config.yaml
balance_loss: 0.00648
groups_per_token: 2
head_dim: 128
tie_embeddings: false
weight_decay: 0.0
warmup_steps: 376
decay_fraction: 1.0
Below are experts of layer 5 (counted from 0) of a mixture-of-experts language model. Rows are named router (the router's row for the expert), up (a neuron's input weights, with its number), down (a neuron's output weights, with its number) and show model dimensions 128-255. Each number is 128 + 32 x the weight over its row's rms, rounded and kept within 0 to 255.
After each expert's rows: "comes before" lists some tokens at least twice as common just after its tokens as in all text. This comes from a sample of Wikipedia text that the model never trained on. Tokens count by the router's weight.

# expert 2
router [134 175 166 126 112 133  81 110 120 162  61 145 113 137 199 192 185  93 170 156 198 143 161  87 112 145 128 154  94 166 123 114 161 107 147 123 114 151 153  83 131 134 172 130 131 144 127 145 130 152 128 124 164 160  73 140 116 133 176 171 146 115 124 127  91 117 106 140 112 127 161 179 118 102 133 119 137 115  61 139 170 129 163 124 101 168 140 129 119 119 124 160 127 120 153  70 148 146  88 194 175 159 137 106 132 120 147 149 115 124 167 121 160 140 209  96 175 156 149 197 104 140  61 143  73  65 155 224]
up8 [ 92 175  74 131 102  80 149 157 156 106 136 145  97 194 176 144 142 151 179 148 128  60 146 125 117 128 118 119 128 107 191 160 130 162 142 163  91 166 185 127 126 125 143 127 162 146 127 142 134 121 130 114 120 124 108 133  80 182 113 156 154 122 109 139  89 131  92 204 149 131 140 100 145  45 123  97 136 102 178 160 114  50  81 129 150 109 160   6 111 106 117 167 105 110 128  97 107  95  88 153 100 111 126 101 124 123 138 112 121 123 123 129 103 150 104 107  64 137  90 151 105 144 136 165  92  97 137 120]
down8 [161 122 161 211 116 107 164 149  46 145 152 135 178 134 139 145 161 138 164 177 109 147  52 119 129 134  79 164 142 130 126 143 184 150 143 100 136 121 138 118 138 140 125 148  72  97 123 125 133 118 131 156 117 189  97 149 127  96 162 165 113 170  59 121 168  90 172 169 113  99 153  73 187 142 132 156 153  94 184 123 111  89  84 211  97 165 146 119 164 118  84  44  81 126 164 139 138 167 157 128 131  81 120 178 137 140 164 172 127 166 108 129  91 127 144 173 195 168  94 135 112  83 144  87  55 147 144 135]
up9 [104  68 124  87 156 177 119  74  76 177 135 123 117 141 112 145 150  78 151  89 116  98 163 165 145 123 167 187 132  90 177 167 104 165 153 151 132 115 132  70  68 181 104 150  89 140  36 133 197 124  29  73 112 107 157 109  88 134 110 123 133 141 139 137  99 141  94  54 135  93 109 141 171  94 106 111 149 152 135 117 169 150  73 163 148 157 182 138  79 148 103  61 111 133 145 113 139 130 190 103  85 120  97 189 171 102 128 127 105 109 179 158 181 115 144 152 162 151 121 130 167 118 111 122 142 130 151 226]
down9 [115 158 127 107 100 223 127 148  87 139 117 140 116 156 114  70  93 155 168 131 101 156  85 123  89  70 162 134 144 161 121 119  98 150 153 115 113 185 128 137 137 125  99 161  91 156  89 154 109 132 131  72  77  51 102 118 149 133 154  66 151  99 190 121 169 124  79 123  90 108 108 142 120 162 120 117 168 103 155 171 112  85 124 148 136 153 102 174 167 134 157 178  68 157 154 115 123 160  96 158 106 114  95  89 117 121 169 164  72  47 133 113 108 132 100 117 115 183  85 129  80 148  67 132 183 119 104 122]
up10 [ 87 123 154 119 174 145 115  98 115 182 142  64 153 133 115 138 176 103 121  69 148 151  75 125  94 154 148 158 147 137 129 175 134  98 141 117 124 107 121  88 115 190 154 146 104  84 112 108  80 193 148  53 139 113  69 171 116 117 102 210 143 122 160 162  67 118 107 146 128 182 152 159 139 110 136 113 114 101  71 124 161 135 128  87 159 138  98 120 116 121  75 125 147 135  93 134 162 152 132 133 140  92 142 179 124 148 140  22 119 176 104  64 122  82 214 109 131  88 188 108 116  99 138 140 182 142 148 145]
down10 [144  98 121 122 119 166 121  75 154 134 163 139 100 127 123 159 120 109 138  82 149 115 142 141 166  61 183  80 115 151 166 134 109 105 123  71 103  73  67  89 166 166 118  98 130  80 218 152 191 160 163 140 141 126  86 145 159 118 137 143 127  61 138  68 133 129 127  74 145 105  96  98 139 162 158  99 100 112  68 165 161 137 116 127 147 159 112 152 125 125  96  98 110 110 123 112 139  56  77  73  65 122 111 124 102  96 158 146 145 125 201  81 138 134  94 128 132 174 111 135  93 135 139 152  57 111 105  98]
up11 [101 159 143 141  71 148 182  93  66  75  98 106 124 130 113  73 149  82 160  47 176 106  97 135  72 134 139 112 101 127 141  55 115 145 113  96 136  91  88  77 118  95 123 186 152 117 109  75  83 122 167 154 160 121 146 157 145 167 205 147  94 112 106 138  76 178 118  66 152 105 127 136 105 116 144 103 150 144 130 140 148 171 163 129 137 143 119 169 134  70 119 201  62 113  79 122 152 116 106 137  80 185 158 137 106 188 148 168  58  79 157 114  90 112 117 110  80 137  72 128 109 100 117 168 120 126  98 131]
down11 [142  86 117 185 130 118 119 147 114 117 123 170 145 130 141 138  73 190 116 162 109 145 107 172 156  97 162 174 111 113 142 113 123 135 116 129 169 111 101 145  81 122 132 101 151 195 106 162 195 102 125  89 124 127 141 122 145 126  73 154 142 109 131 105 146  98 173 172 149 138 142 127 134 161 107 136 127 162 161 124 139 116 109 167 148 134 207 159  89 135 122 139  83  89 147 148 111  95 136  97  67 131 106 105 110 108 106  67 103  99 111 167 123 104  95 142  97 116 131 107 163 125 126 100 147 184 169 117]
comes before: " |", "–", " 0", " 1", " 2", " 3"

# expert 11
router [196 136 130 139 111 144 112 134 102 136  47 169 110  92 163  82  80 106 146 128 131  88 109 116  88 131 114  97 155 143 104 153 118 106 139 138 117  77 131 179 178 123  98 104 112 136 162 137 114 117  24  98 141  99 145 148  95 197 164  72 157 115 128 122 115  88  79  73 181 135  73 173 118 207 135 168  67  67  68 142  56  87 143 165 111 132  51 118 149 113 111 121  83  78 135 142 163  46 142 170 112 124 102 127 180 148 122 155 133 111 165 158 136 119 121  95 124 119 115  77 101 130 174 106 186 137 128 145]
up0 [184 230  71 152 103 103 160 104 138 130 126 109 148 116 109 122 134  88 109 119 129 160 131 125  92  84 184 106 102  59 101  71  93 153  95  92 148 145 105 108  48 115 130 105 175 161 172 104 145 153  92 126 125 156  99 131 116 118  79 142 129  90 193 139 125 135 137 116 149 141 156 145 101 105 121 119  93 120  98 131 132 192 120 211 154 146 131 114 146 126 157 178 120 118 141 109 118 159 113 185  85 135 156 122 146  53  90 135  66 162 144 133 137 151 145 171 103 154 165 142 105  85 122 152 183 183 186  90]
down0 [127  84 117 122 135 138 154 173 150  75  89 117 132 103 143 106 123 157 122 179 119 124  47 116 129 153 127 152 158 124 176 170 151 160 104 186 121 156 164  91 122  93 125 123  40 109 122 185 103 112 113 102 118 175 124  98  66  70 125  79 122 123 127  58 144 175 163 140  73 146 128 151 124  73 179 153 121 119 139 120 155 123 134  58 133  68   0 109 159 203 112  96 164 153 122 130 153 168 170 100 147 165 138  93  98  76 108 134 160 150  44 114 161 168  69 139 170 107  94 114 100 142 173  66  93 129 101 164]
up1 [104 144 144 143 145 178 217 174 112 151 123  96 126 145 169 113 164 146 148  84 125  95 111 171 146 209 124 179 106 175 141 123 117 128 126 121 128 111 145 125 170 162 169 186 113 129 130 146 154  94 134 172 126  88 132 124  80 122 178 155 119 146 135 204 127 109 154 133 126 114 146 153 128 136 137 137 105 135  94 129 117 146 110 101  87 136 128  93 163 108  64 184 103  99 135 115 163 139 138 146 105  77 135 108 131 126  70 142 161 122 142 175 146  90 160 134 113 122  58 126 166  43 143 103 139  56  92 131]
down1 [168 139 111 112 100 134 163 153 135 108 140 129 114 144 161 175 104  91 157 109 137 128   5 115 122 163 148 172 130  99  82 120 128 121 103  95 132 134 150 132 105 132 179 154  65 161 146 103 168  72  82 137 179 171 158 138 134 107  89 113 107 150 160 150 144 122 112  95 163 121 118  90 138 170 145 146 132  72 137 135 163 137  47 116  73 143   0 154  72 121 100 111 121  98 149 109  63  81  97 130 130 112 142 156 138 133 163 124 150  17  88 182 155 142 154 126 127 133 126 105 103 107 118 101 136 111 169 150]
up2 [131 132 159  68  85  79 108 161 121 188 117 105 217 137 143  97 176 124 134 118 140 169 160 146 158 160 142 105  95 160 132 149 157 122 136 140 183 104 138 137 139 146 141 100 142  94 110 139 168 137 107 159 118 127 133 147 170 170 131 134 151 140  70 137  76 116 111 113  79  89 144  61  98 100 123 134 162 190 114 158 122 131  91  66 102 113 124 166 123  92 161  51 146  72 145 167 168 110 108 134 119 128  91 158 150 135 142  51 111 100  70  91  74 165 129 157 103  74 116 114 166  93 140 128 109 114 125  98]
down2 [179 129 175 160 151 112  73 134 116 149 157 159 171 126 160 144 126  79  89 117 143 134  92 143  78 137  65  66 111 105  94 118 132  92 135 116 145  74 126 155 158 135 101 128 102 155 168 137 134 146 104 139  37 111 115 140  74 204  89 153 137 124 105  29  83 101 180 138 114 177 126 107 144 124 130 104 133 192 162 172 117  95 135 141 132 134  57 173 135 157 174 105 128 154 177 122 138 140  63 111 154 140  95 152 171 101 184  90 116 175 201 121 114 152 150 124 138 154 195 101 147 145 149 160 150 167 146 176]
up3 [128  82 103 125  87 127 178  83 129 129 114 133 131 137  93 141 118 102 106 171 110  98 118 139  83  71  87 139 191 131 105 169 150 194 127 133 149 165 146 104  89 142 136 166 101  91 129 149 101 142 117 131 123  95 103 124 161 133 139 144 144 104 107 132 182 144 100  67 142 161 162  73 163 110 174  86  76 172  98  67 152 141  83  90 100 156 131  83 181  33 110 160 175 100  98 160 151 110  92 128 149  78 149  86 101 124 135 138  86  90 122 152 143 113 127 119 101  96 101 183 148 135  83 129 166  97  96  84]
down3 [122 132 134 130  89  99 167 156 103 172 113 120 125 146 170 101 126 167  84 103 164 103 159 148 102 198 122 105 134 105 146 131 172 150 109 106 124 123 139  99 137 126 129 103 201 116  76 112 106 153  86 158 214 137 198 170 141 117 115  85 141  96 116  98 112 133 170 140 106 103 104 128 122  86 142  87 113 163 108 149 126  89 107 130  60 153 164 127  93 163 163 129 140 169  77 153  90  75 141 124 143 146 114 169 171 118 141 144 127 129 194 155 196 109 142 152 123 117 110 139  96 145 222 100  99 149 126 116]
comes before: " the", " a", " his", " it", " he", " an"

# expert 12
router [149 118  93 169 131 135  99 150  99  98 111 122 157 185 137  64 101 115 100  98 143  92  71 139 162 177 122 113 148 146 152 116 143  51 106 129 105  84 124 121 115  74 173 180 175 130 121 138 111 104 138 168  90 104 104 140 105 139 129 190 149 124 143 159  91 120  99  92 133  94 107 145  96 152 131 123 155 144 150 136 123 146 135 132 116  87 150 108 131 133  91 123 130 119 122 104 113  99 134 153  84  91  81 122 169  83 134 145 139 170 150  29 120 210 157 123 150  72 136  58  96 166  72 131 143 199 167 121]
up0 [105 121 119 137 158  83 124 126 144 156 118 103 139 122 135  79 173 175 134 151  91 133 135  82 150 140 103 112 118 123 178 171  66 149  83 141 123  94 106 102 107 104 185 116 119  95 209  84 130 174 166 156 193 127 216  82 125  97 164 137 111  56 138 158 111 109 130 166 124 100 107 125 155 101 145 177 232 120  78 147 207 156 134  71 118 158  81 158  92 133  61  51  86 123 114 140  99 168 101 126  93 169 111 181  86 146 138 111 119  94  98 168 100 135 145  89 141 152 105 142 114 164 126 102 166 169  44 143]
down0 [111 132 126  74 161 162 158 149 110 141 146 105 152  79 106 142 140 121 163 139 161 166 111 117  76 140 123  94 176 119  89 157 128 193 129 139  81 157 100  60 109 122 170 148 143 101 139 148 118 125 183 163 125 134 121 149 171  92 125 158 117 204 148  85 107 115 108 132 117 105 105 173 108  74  54 164 155 118 159  74  90 109 150 116 124 144 102 126 202 113 156  96 112 185  89 123 112 143 138 118 111 163 118  79  71  93 120  89 174 132  68 141 119 140 157  88 122 121 161  69 123 133 100  95  87 133 116 107]
up1 [ 92 101 147 145 143 127 159 134 136 146 168  74  72 128 149  98 164 115 109 107 143  97 132 174 109 134 159 120 159  73 153  99 124  97 162 118 109 149 140 190 121  91 112 106 155  46 179 183 136 132 139 110 106 177 129 142 128 160 174 154 134 128 159 131 124  98 151 137 158 105  98 123 126 133 154 134 142 114 125 170 107  60  67 165 145 111 146 131  47 143 168 123 105  69 125  65 157  86 174 125 130 138 151 158 160 141 216 126 180 161 158 145 110 124 167 152 134  74 155 158 127 156 139 120 154 137 152 123]
down1 [133  89 115 154 146 160 116 127 217 104 126 219 134 119 116 122  50 145 124 123 174 121  74 135 123 173 106 104 185 124 126 145 143 137 139 135  92 124 139 137 124 151 133 139 120  92 150 219 127 123 189 120 123 128  90 178  68 179 168 116 160 110 103  32 123 163 130 131 129 124 107  82 130 174 135 157 158 141 154 150 182 119 136  96  90 125  78 129 116 185 172 158 159 126 192 162  80 137 155 143 144 106  83 164 133 100 170 127 171  81 131 157 159 190  30 116  74 108 120 169 134  82 114  88 171 112 129  94]
up2 [120 110 142 119 118  70 115 103 150 103 126 147 209 100 119 126 130  87 149 136 123 165 120  93 140 123  82 153 203 200 115 141 142 145 120  85 136 214 104 190 117 130  94 104  66 147  87 175 117 111 120 130 167 127 160 106 111 137  65  95 150 148 146 124 130  82 178  85 126 137 107 162 200 107 165 171 144 100 139 138 183 126  68 105  96 152 122 100 101 133 142  81 116  96 159 143  70  99 105  99 151 133 100 103 135  80 137 141 131  89 104 161  97 151 108 121 145 119 105 116 121 157 161 138 162 121 117 112]
down2 [123 134 117 164 133  79 120 137 107 112  79 137  90 105 132 121  98 121 132  81 116 148  73  73 132 130 127 106 164 167  81  77 120 122 101 146 113 129 115 109  94 104 169  48 105 163 101 103 130 135 102 142 182 136 146 130 131 186  74  90 148 101  56 124  48  90 148 124 217 198 178 157 119 147 143 130 162 109 109 132 150 122  95 154  96 123  35 184  99 130 147 165 114 164 182 139 130 127 149 148 136  76  95 128 150 142 164 128  67 144 123  60 144 132  77 144 114 137 123 170 156 104 170 156 124 112 107 126]
up3 [108 129 114 132  41  93 109 127 121 138  93 130 145 152 140 153  93 129 147  99 136 167 128 134 175 127 124  84 104 157 116 109 201 148 134 102 103 145  85 111 152 150 112 181 129 139 112 124  95 102 155 106 165 150 108 116 146  96 134 143 108 120 124 175 139 175 158 141 136 172 134 146 219  77 209 131 115 104 158 140 159 114 118  86  66 133 160 132 120 114 145  90 143  83 159 156 176  85 177 105 163 118 143 123  97 171 122 143 145 121 108 188  60 164  99 188 117 139 167  70 110 101 151 158 149 162  90 116]
down3 [128 151 179 131 123 155 113 110 103 138 154  99 130  98 154  92 148 176 134 136  98 127  37 148 127  96 121 171 106 106 120 163  86 183 129 168  40 152  92 127 135 108 133 121  79 204 143 105 141  94 145 158 128 152 124  68 137 141 182 114 191 139 161  65 129 115  90 108 102 113 126 169 146 128 122 101 121 117  91 132 121 117 198 111 203 101 116 116 168  83  70  94 162  88 104  87 138 114 115  94 117 146 126 145 148  83  78 109 138 127 159 189 139 135 110 181 142 145 125  65 106 167  87  96 147 121 135 143]
comes before: " of", " in", " to", " by", " and", " for"

# expert 1
router [119 121 139 163 137 125 105 124 173 163  68 142  82 156 175 147  98  88 184  90 172 126 255  81 149  93 166  89  84 103  79 154 139 155  93 126  90 163 111 129 128 135 123 135 126 107  98 124 200 207 135 130 180 172 104  94 131 130 140 112 108 143  74  90 162 113 136 112 158 135  84 116 133 134  88 159  91  87 162 158 173 100 173 155 104 166 151 150 101 139 127 129 133 161 146 141  89 126 107  84 173 177  77  87 136 103 156 120 122 122 141 111 142 122 108 148 117 152 132 141 120 175 120 165 158 164 101 138]
up8 [ 88 155 104 169 103 130 134  83 164 103 132 124 144 101  99 146 117 170 102 109 114  83 107 170 122 131  83 117 137 113  63  74  99 130 177 161 188 150 161 104 139  99  77 205 112 117 123 194 142 129  89 170  95 132 134 138 130 104 188 123  68 136 145 119 155 141 149 146  76 136 148  60 168 196 143 162 126 109  77 127 156 132 139 146 149 150 117 150 119 152 136  83 136 131 106 138  96 111 144 210 168 122 109  74  97 125 163 126  98 127 120 126  78 231 160 136 159 135 115  97 121 135 121 170  88 193 116 111]
down8 [139 126 193 140 137 161 124 141  97 113 140  98 136  93 156 195  75 104 117  84 118  74 132 122 153 103 168 107  65 168 119  83 166 171 113 129 136 169 142 149 100 168 168 161 149 151 164 111 141 152 177 111 120 100 108 103 151 155  65 117 174 177 114 185 182  96 136 166 121 192 147 169 135 117 179 187 121 119 147 124 111  83 120 100 135  99 141 106  84  68  96 136  82 154 104 180 183 173 148  57 115 166 122  68 125  75 159 138 115 115 134 113 154 167  86 139  61 137 159 137  92 146 114  62 165 152 113 143]
up9 [142 147 195 116 112 130 126  71 144 127 113  94 157  98 132 172  93 135 129 126 136  66 134  83  63 198 106 112 144 154 136 134  92 124 146 136 164 125 200 121 112 141 157 118 129  97 187  56 146 137 101 165 156 144 117 139 139 160 117 136 128  74  75 141  77  95 113 152 117 113 165 142 142 195 175 106  78 140  85 129 135 108 166 131 146 158 139 162  87 150 158 154  97  99 164  86 107 113 126 193 109 161 136 128 161 134 164 110 141 149 216 112 137 184 231 100 168  89  88 157 177  87 138 118 129 115 124 153]
down9 [145 135 124 116 157 114 147 161 119 108  96 126 107  95  72 154 105 170 125 128  77 155 136 154 158 133 167 148 136 129 109 167 181 169 126  95 129 132 157 117 140  95 135 115 112 109 107 163 168 111 148 132 135 145 128 100 201 145 147 135 133 164  98 207 183 113 104 165  79  96 200 154  84 147 171 113  80 116 184  98 130 143 148 130 119 103 130 211  86  69  84 105 130  88 102 102 117 150 141  98 118  96  90  72  69 109 123 130 138 112 125 111 171 123  97 131 121 141 146 153 139 172 109 145 157 127 109 154]
up10 [105 147 167  95  97 155 153 105  94 143  71  88 122 123 108  55 139 119 172 167 146 142 161  95 106  89 157 137 136 164 115 149 127 150 129 191 150 109 143 102 121 139  83 203 153 143 115 112 144  54 112 142 161 141  95 157 121 121 189 158 157  59 138 124 106  81 123 130 141 105 106 150 100  52  57  87  66 176 157 146 174 184 160  87 123 162 140 125 175 138 126 107 132 109 153 161 130 134 102  53 143 184 101 119 132  98 102 120  78 138  84 154 135 136 119 134 121  73  75 139 145  86 101  92  48 153 145  81]
down10 [ 97 141 152 118 149  84 101 149 148 123  45 163 142 155 115  95  93  90 154 154 137 133 151 167 125 154 175 104 151  81 140 154 190 148 105 132 116 155 122 166 102 123 114 144 133 146  59 165 127 170 151 127 184 107  88 163 149 162 104 137 107 117 174  86  97 133  94 158 113  84 117 117  85 108 109 127 117 140 140 101 105  94 120 107 129 125  68  99 127 191 103 120 102  98 114 138  89 153 113 153 118 185 123 127  92 152 144 125  73  87 111 157 165  55 147 129 179 181 147 120 137 112 124 106 127  77 135 127]
up11 [ 98 156 207 131 142  79 148 189 143 110 153 144 112 170 132 145 124  75  89 112 101 116 136 149  76 132  74 106 104 156 150 180 124 104  76 100  90 106 119 128  46 105 104  97 114  79 127 113 105 108 137 156  96 215 206 156 133 138  89 129  96 120 105 168 159  89 187 128 142 100 205 143 157 138 106 137 187 147 147 148 145 150 106 132 147 154 147 101 165 149 159 127 147 102 169  88  77 100 129 115 129 169 120 156  69 156  44 102  65 112  70 116 176 125 184 148  88  90 145 130 125 111  97 137  84  84 130 131]
down11 [191 165  74 107 126  84  90  75 156 160 119 114 182 162 118 112 207 161 200 109 107  82 100 100 101 139 209  71 113  96 125 130 140 140  75 167 104  68  76 117 152  85  98 116 139  98 135 194  84 133 143 125 116  87 130  89 144  84 139  98 108 126 183 124 133 176 113 120 147 101 133 119 141 108 166  78 158 117 101 152  88  71 145 110 163 142 130 151 126 175 127 145 175  74 162 117 182 152 149 144 169 122 174 134 124 116 123 143 182 157 116 145 170 121 196 137 106 154 107 108 156 107 160 116 157 123  74 111]
comes before: "|", "\n", "-", " ", " 0", "1"

# expert 0
router [130 133 147 104 154 110 193 172 151 133 177 110  67 100 139 138  68 116 175 162 104 124 238 101 131 105 189 123  96 147 140 131 133 173 139 106 154 165 118 109 161  87  84 108  96 114 136 124 171 182 128 113 157 162 143 100 156 139 106  63  67 131 140 115 152 130 167 103 114 152 157 100 122 168  77 116 113 106 143 108  98  91 123 105 101 132 151 117 118 181  76 145 119 102 134 124 108 121  71 107  89 152  98 143 136  92  92 140 153 106 110 148 127 113  67 176 173 111 106  95 107 174  61 159  82 192  90 123]
up8 [106  86 118 174 105 140 177 129 152 148  97 186 127 111 134 115 111  93  87 228 142 143 167 101 115 104 146  92 139 114 175 149 140 117 137 171 202 173 194 113 145 204  96 121 113 153 102 129 102 134 146 137 113  75 154  67 115 113 152  99 129 111 138 181 114 118  83 189 163 151 101 172 105 124 139 122 213  79 125 105 113 129 130 117 171 163 173 150  77 136 138 147 148  80  99 103 140 171 133 170  92  69 110 164 144  91 111  78 137 141  86 140 165 185 100 120 149 108  77 166  94 125 105 146 182 179  69 108]
down8 [132 129 127  73 153 116  91  73 117 130 113  91 124 164  61 132 128 118 125 130 164 157  85  74 147  78 135 132 156 103 122 141 146 120 135 125 106  76 148 136 137 125 137 130 109 159 191 123 111  99 157 128 110  78 120  83  84 135 138  95 133  94 125 129 165  79 131 101 126 133 110 119 111 119 156  71  90 123 113 191 160 138 112 113  90  95 152 158 105 161  89 105 163  71 105 165 132 137 104  88 114  78 104  82 132 183 185 139 125  79 121  87 105  64 146  92 108 155 151 125  95 112 105  93 118 134 118 115]
up9 [153 132 137 102 132 120 146 100 104 124 115  90 141 166 131 133 168 121 103 182  66 138 114 167 129 192 195 163 139 113 122 155 130 165 104 179 110 101 109  99 125 166 120 146 107 116  57 125 114 140 105  68  72 164 149  71  85  68 127 135 131 130 111 202 119 100 147 108 133 115 143 191 149 165  95  80 123 144 129 186 147  98 125 125 116 181 175 145 115 188 162 109 137 112 125  95  93  71 175 169  77 139 143 164 132  87 144 127  94 143  84 114 144 115 138 173 138 120 104 111 140 129 140  76 138 108 154 106]
down9 [ 85 142  68 167 176 124 154 123 187 129 126 120 150 194 167 156 156 152 196 101 109 117 134 156  96  93 172 152 128 138 173 103 136 148 129  87 135  64 155 107 171 160 113 111 130 116  84  80 138 125  94 115 113 138 156 167 137 105 156 104 112 142 174 122 134 123 132 154 136 122 129 118  83  67 194 137 104  84 143 158 105 152 161 186 189 117 232  81 147 103 140  95 148 115  79 128 127  82 113 117 164 113 108 153  65 134 120 173 173  73 120 107 141 113 130 154 107 209 138 147 153 118  86 149 124 106 151 112]
up10 [190 119  92 147 133 144 140 163  75 129 119  98 100 169 134 118 142 121 166 223 151 183 190 132  99 135 136 181 123  75 161 129 129 148 150 164 107 117 109 138 102  74 105  80 170  76 110 154 148 104 125 164 124 156 115 120 163 121 110 150 137 111 118 152 101  96  99 182 168 147 102 115 121 168 107 127 156 156  79 136 146 111 116 124 114 128 207 108 140 144 151  94 124 111 163 154 133 131 102  85 114 172 158  89 169 147 129 116 112 108 178 139 125 159 135 137 204  89  92 139 205 126 122  71 133 117 136 135]
down10 [112 128  59 129 122  85 120  92 150 151 112 162 143 145 148 191 129 100 173 104 144  88 157 169  91 144 150 146 115 131  85 101 134 140  65 156 168  84  75 154 119 194 134 172 122 157 102 101 127 134  86 128 198 122  46 168 141  86 176 156 102 159 135 170 106 101 105 101 123 120 118 178 118 111 120  59 160  92 165 168  94 166 154  84  89 172 138 170 113 159 129  70 170 135 146 120 137 146 180 139 115 115 131 165 137 170 126 134 101 111 192 123 122 139 114 104 125  95 171 157 102  87 148 149 136  83  76  99]
up11 [169 160 169  96 108 120 129 155 153 103 113 145 113 132  72 173  60 125 181  68 131 134 153 191  69 166 160 187 154 180 150 144 116 167 148 146 102 145 178  95 146 153 112  98 121  98 184  69 128 130 161 112 137 135  96  81 103 119  78 121 131  87  87 181 130 128 132  88 141 127 134 141 109 118 167 118 129  75  77 135 119  90  95 131 127 101 100  82 159 149  81 101 139 146 109 101  77 123 149 119 162 124 161 109 148 152  96 111 114 177 138  99 136 134 125 100 116 127 127 181 118 100 140 134 170 116 103 157]
down11 [114 168 117 177 166 196 132 125  85 217 103  85 155  65 173 149 160 131 119 176 116 140  72 116 154 115 147 152 136 143 127 123 134  78 155 123 118 112 178  97 140  83  90 173 110  77 185 136 127 178 161  76 125  41 127  95 111 148 142 164 136 130 219  56 104  48 163 186  59  85 144 111 162 106 153 107 122 148 122 172 140 144 130 102 134 112 180 130 100 122 148 167  89 101 137 151 155 175 151 146 176 134 171 160 130  92 119  83 139 171 132 183 108 153 189 136 113  49 144 106 111 109 132 106 145 143 132 115]
comes before: ":", " |", "′", "=", " /", ")"

# expert 4
router [145 156 138 169 120  72 196  87 142 112 108 157 103 166 117 121 141 101 144 118 150 113 173 118 159 129 145 125  75 116 137 118 122 145 105 202  84 158 161 165 121 141  94 103  99 123 104 137 185 133 145 129 185 162  91 161 136 121 151 152  91 138  85  90 112 133 143 120 188 183 124  98 125 142 116  78 110 140 141  99 129 124 117 114  99 146 104 113 121 100 123 149 136 138 145 170  96 101 127 120 119 125  92 120 108 140  90  96  48 142 110  82 122 106 111 164 113 163 138  74 100 164  74 118 114 127 137 135]
up5 [199 115 138 118 146 115 155 122 165 117 125 106 151 156 118 137  59 155 132  95 153  95 111 118 135 170 108 183  81 126 175 130  95 114 117  86 171 162 139 114 115 145 136  82 116 190 141 114 126  91  92 114 127 113 121  99 126 146 175 152 116 148  94 163 183 101 116 157 125 135 108 120 182 146 115 140 149 132 172 122 120 120  77 112  52 135 108 116 195 219 123  88 151 134 164 123 109 178 151 151 108  91 125 113 169 133 141 114 132 159  93  85 127 144 123 137 150  94 161 175 134  34 167 162 168  86 130 154]
down5 [ 93 136 196  88 156 148 173  79  72 170 167  77 104 112 125 146 172  92 109 122 104 142 101 134 155 104  80 155 128 133  99 122 159 108 136  98  92 165 159 178 143 156 118 140 139 121 125 125 134  96 140 168 147 112  76 157 133 101 138 152 164 105 204   0 104 191 159 122 129 124 150 212 131  98 156  81 141 113 126 122  94  84 117 101 131 103  32 125 108 163 157 126 129 145 142 111 185 122  99 171 129 187 164 148  87 156 172 158 113 131 103 106  63 109 166  98 100 173  98 133 101 109 145 115 110 138 135 159]
up6 [140 109 127  92 147 126 137 159  80 139 167 160  69  69  77 104 142 135 154 106 102 167 102 182 117  53 139 138 144 139 120 111 176 134 163 121 190 144 183 139 107 109 121 150 141  65 167 160 148 183 122 144  81 136  91 153 195  97 111 108  57  95 158 142  89 105  58 168  70 143 116 107  99 115 142 121 209 159 142  68  95 106 134 103 154 104 151 127 151 115  80 116 112  83 148 132  96 181 113 125 158 112 113 142 109  96 146 170 117 112 154 135  87 122  91 130 141 109 127 136 139  86 174  51 129 131 112 162]
down6 [114 120 198  94 150 116 181 159  90 151 112 117 111  84  93 149 114 152 148  74 112 107 121  92 114 160  86 121 163 115  46  98  98 120  86 181 105  86 146 120  84 110 124 185 103  67 107 130 157  67 171 122 133 103 163 167 142  66 151 136 128 128 138 132 123 131 117 133 176 169 198 162 158 163 140  95 126 110 134  91  72 114 109 174 112 124 189  93  93 149  87 141 116 137 117  89 108 127 119 106 142 101 108  94 136 182  72 140 151  81 210 148 150 200 171 143 142 116 132 118 140 150 153 100 167 130 120 104]
up7 [153 130 148 152  91 109  20 156 168 132 161 127 123 139 182 112 152 141 143 167 170  83 124  77 161 139 117 177 112 111 119 154 124 133 142 153 152 141 148  94 131 152 131 180 114  87 105 101 195 139 145  91 187 132 128 110 176 158 155 142 115 157 118 164 116 179 149 178 137  87 138  80 100 150 142 164 154 174 134  50 151 131  97 141  97 130 126 157 189 106  93  60 120 144 164 176 122 182  95 143  95 113  98 129  52 151 161 115 129  88 177 122 104 172 138 164  26 103 118 181 151 174  43 126 131 153 205  97]
down7 [166 156 114 160  67 111  76  92 105 115 122 187 136 114  95  99 140 116 116 133 102  95 114 115  67 139 139 112  98 181  96 113  85 138 148 140 209 174 106  91 152 155 191 153 109  98 108 100 153 196 176 139  65 104 103  41 131 154 147 139 144 138 125 151 126 112 140 148 175 190 178 137 183 168 151 152 189 109 108 156 124 137 117 130 106  61 119 132 142 131 182 110 121  82 175 134 190  96 124 158 187 133 139 158  92 107 206 114 112 155 133 120 129 148 164 158 198 146 144 149 161 115 154  87  75 111 160 156]
up8 [170 176 158 122 142 170 147 145 147  96 136 108 144 181 167 230  91 178 148  92  98  99 133 145 156 117 105 154 110 176 109 190 146 152 123  43 145 113 119 125 102 100 123 150 101 113 145 135 140 169  87 142  90 105 170  89 146 129 139  89 113  99 108  83 145 101 122  79 116 168 144 107 147 122 101 139  60 125 118 127 121 119 132 148 156 149 170 164 155 109  74 124 165  96 131  87  99 142 131 171  70 154 125  75 197 165 135 126 125 129 132 138 112 112 127 130 124 131  98 114 147 141 108 213 141  90 122 140]
down8 [135  95  84 103 192 138 120 126 130 141 188 156 159 148 104  72 140 143 132 145 181 110 107 168 138 152 168 121 146  79 181 113 112 114  91 134 210 102 114 146 170 115 129 138 176 104 148 108  84 120 122 133 110 192  86 137  80 120 193 137 115 149 161 138 113 157 118 211 106  91  40 100 123 131 138 151 153 116 157  99 139 182 129 180 188 113 171 140  98 172 107  70 165 138 101 144 166 148 123 105 161 144 101 147 111 127 147 133 110 104 148 153 130 186  97 172 123 123 104 103 129 138 101 122 138 158 122 102]
comes before: "\n", "-", "|", " The", "==", " He"